config = dict(
    num_hidden_layers=16,
    hidden_size=384,
    n_experts=32,
    experts_per_token=3,
    d_expert=240,
    d_shared_expert=0,
    hidden_act='squared_relu',
    moe_layers=[2, 4, 6, 8, 10, 12, 14],
    router_score='sigmoid',
    normalize_top_k=True,
    routed_scale=1.5,
    balance_loss=0.000287,
    balance_bias=True,
    router_bias=True,
    init_std_router=0.0332,
    lr_router=0.000903,
    vocab_size=16384,
    norm='layernorm',
    norm_eps=1e-07,
    tie_word_embeddings=True,
    optimizer='muon_variant',
    learning_rate=0.00681,
    beta1=0.95,
    batch_tokens=65536,
    max_seq_len=1024,
    train_tokens=415200000,
    max_steps=6336,
    dataset='wikipedia_en',
)
Below are experts of layer 10 (counted from 0) of a mixture-of-experts language model. Rows are named router (the router's row for the expert) and show model dimensions 192-255. Each number is 128 + 24 x the weight over its row's rms, rounded and kept within 0 to 255. Numbers have three digits each.
After each expert's rows: "comes before" lists some tokens at least twice as common just after its tokens as in all text. This comes from a sample of Wikipedia text that the model never trained on. Tokens count by the router's weight.

# expert 21
router:111148132099144131100167152099134129168134133170106143140144159121100114128194156104136139158114095172108143130080122154058139069170099169093092182119115140129142168087103130147122091141094110
comes before: "201", "200", "in ", "202", "199", "198"

# expert 16
router:177138124142114139114161111132089086171169117126123139110115137132100129121159133122121095148111138190090124141110089149127129106109120132101107134067118113137123139141118111125100137115140130
comes before: ", ", ". ", "-", ": ", ".", "'"

# expert 17
router:149155148120157125100098166134126092142116178164073144085090123128095132130105186138094138130113079133133112097133144124112112127134092143126091162083132131123146094159134118136104169141100161
comes before: " ", "\n", "i ", "u ", "a", "0 "

# expert 7
router:154138100147156110115149161114140112172112127149101155107094171131088089101155158114143129169154111138141137148112137095110118116116131128100101110123095146115112127138098080139097124099107118
comes before: "| ", "|", "N ", "medalist", "place", "finals "

# expert 19
router:142192161107145157117156144097117132151139131163083152123136133119100117133119139117119144138121142127156105133117118112114123138162110118135122159114139153124089110165150123137088126112116158
comes before: "to ", "a ", "in ", "the ", "of ", "by "

# expert 12
router:134150120136153107145135134131139134153117140115101148117133144132133138117129161110123113094135110142118145121084204124161126126141128092073087171104082156115139113183094108125132098116115119
comes before: "| ", "==", "\n", "|", "he ", ": "

# expert 26
router:141123101143157134096185144106154140142132145176086108040165127139118103137181139114085100120100141141154128114112142094127116141145103118167149113083109144102129133122159092101115130159122136
comes before: "0", "0 ", "4", "3", "2", "1"

# expert 27
router:156145122164156138135131155154145111157075150123079149111132152165139119121142149151147108152144088155117167117112105142121089129122094179128132113114079126127166105126167112133120136160103162
comes before: "the ", "his ", "a ", "USA ", "John ", "her "

# expert 29
router:159131123135136093109169144129173134177128095147073217096164132146131090141156145127130162122119128114070133095098148131161156172137108120103136129112072144111068082142130099129106121083150147
comes before: "| ", ". ", "States ", "States", "|", "than "

# expert 28
router:166171192168117146142172125125167114145116116152139148067134132122109124111120123117114120123137100143070142107076133186106119110168105162136149148149095131147104123150122097106128111088141175
comes before: "was ", "is ", "(", "| ", "were ", "of "

# expert 22
router:125114148126141155154145122082086119161131095134101123095120152162092084095131130098110114162134149148124141100114148128117166147169074191118146143129112134118161145142129096105111116080129154
comes before: "- ", "V", "B", "C", "L", "H"

# expert 18
router:116163162159134141107108114115111108106102123129106138109160118168102099095155164097113150137106102128117129116137108156115131115193073138118162165112119143140148130152115134111082154083091145
comes before: "and ", "of ", "in ", "(", "for ", "to "

# expert 5
router:163147138135131108129133149145112120141107140124114122113126115137118121124119153114106135123145105125081142129117162110124078105157103168109105141133117128172115138161122105112108136133160117
comes before: "the ", "a ", "and ", "which ", "his ", "but "

# expert 25
router:135149127135155121135142110072158075167126136136086181104116127166083113075109139111089059150150066132115174144092130149153086126120120157138131129117157119147133128156125118075089147126155114
comes before: ", ", "'", "-", "; ", ") ", ". "

# expert 4
router:157139130157159125126156117141120142186102108163106174097170141129114140141149139131132128145163114183094126114093119138141106140127099149154105166136137131102126090136158126127128097080136153
comes before: "The ", ", ", "In ", "He ", "he ", "It "

# expert 31
router:109167105140124110152174128118102122164155117128059128114101112166123108082127171105130110140147141195104129125111096161155066155124124145094132171116142116156130098133136139119124127083122179
comes before: "–", ".", ": ", ",", "; ", ") "

# expert 15
router:180136164188149109143166146118120113139110136097081133116096142127081141117135126132134113111067120104098116151072097128119116088126125092151145155074123128137139134142103078106109130120119132
comes before: ", ", ". ", "'", ".", "-", "\" "

# expert 23
router:145165149141116133136115102097138114182140139142107162117098110115088152120141166140170062163116106149116172142064122122077088178130129135125097122112138099109094129151120082089093119142121168
comes before: "\n", "\n\n", ": ", ", ", "s ", "\n  "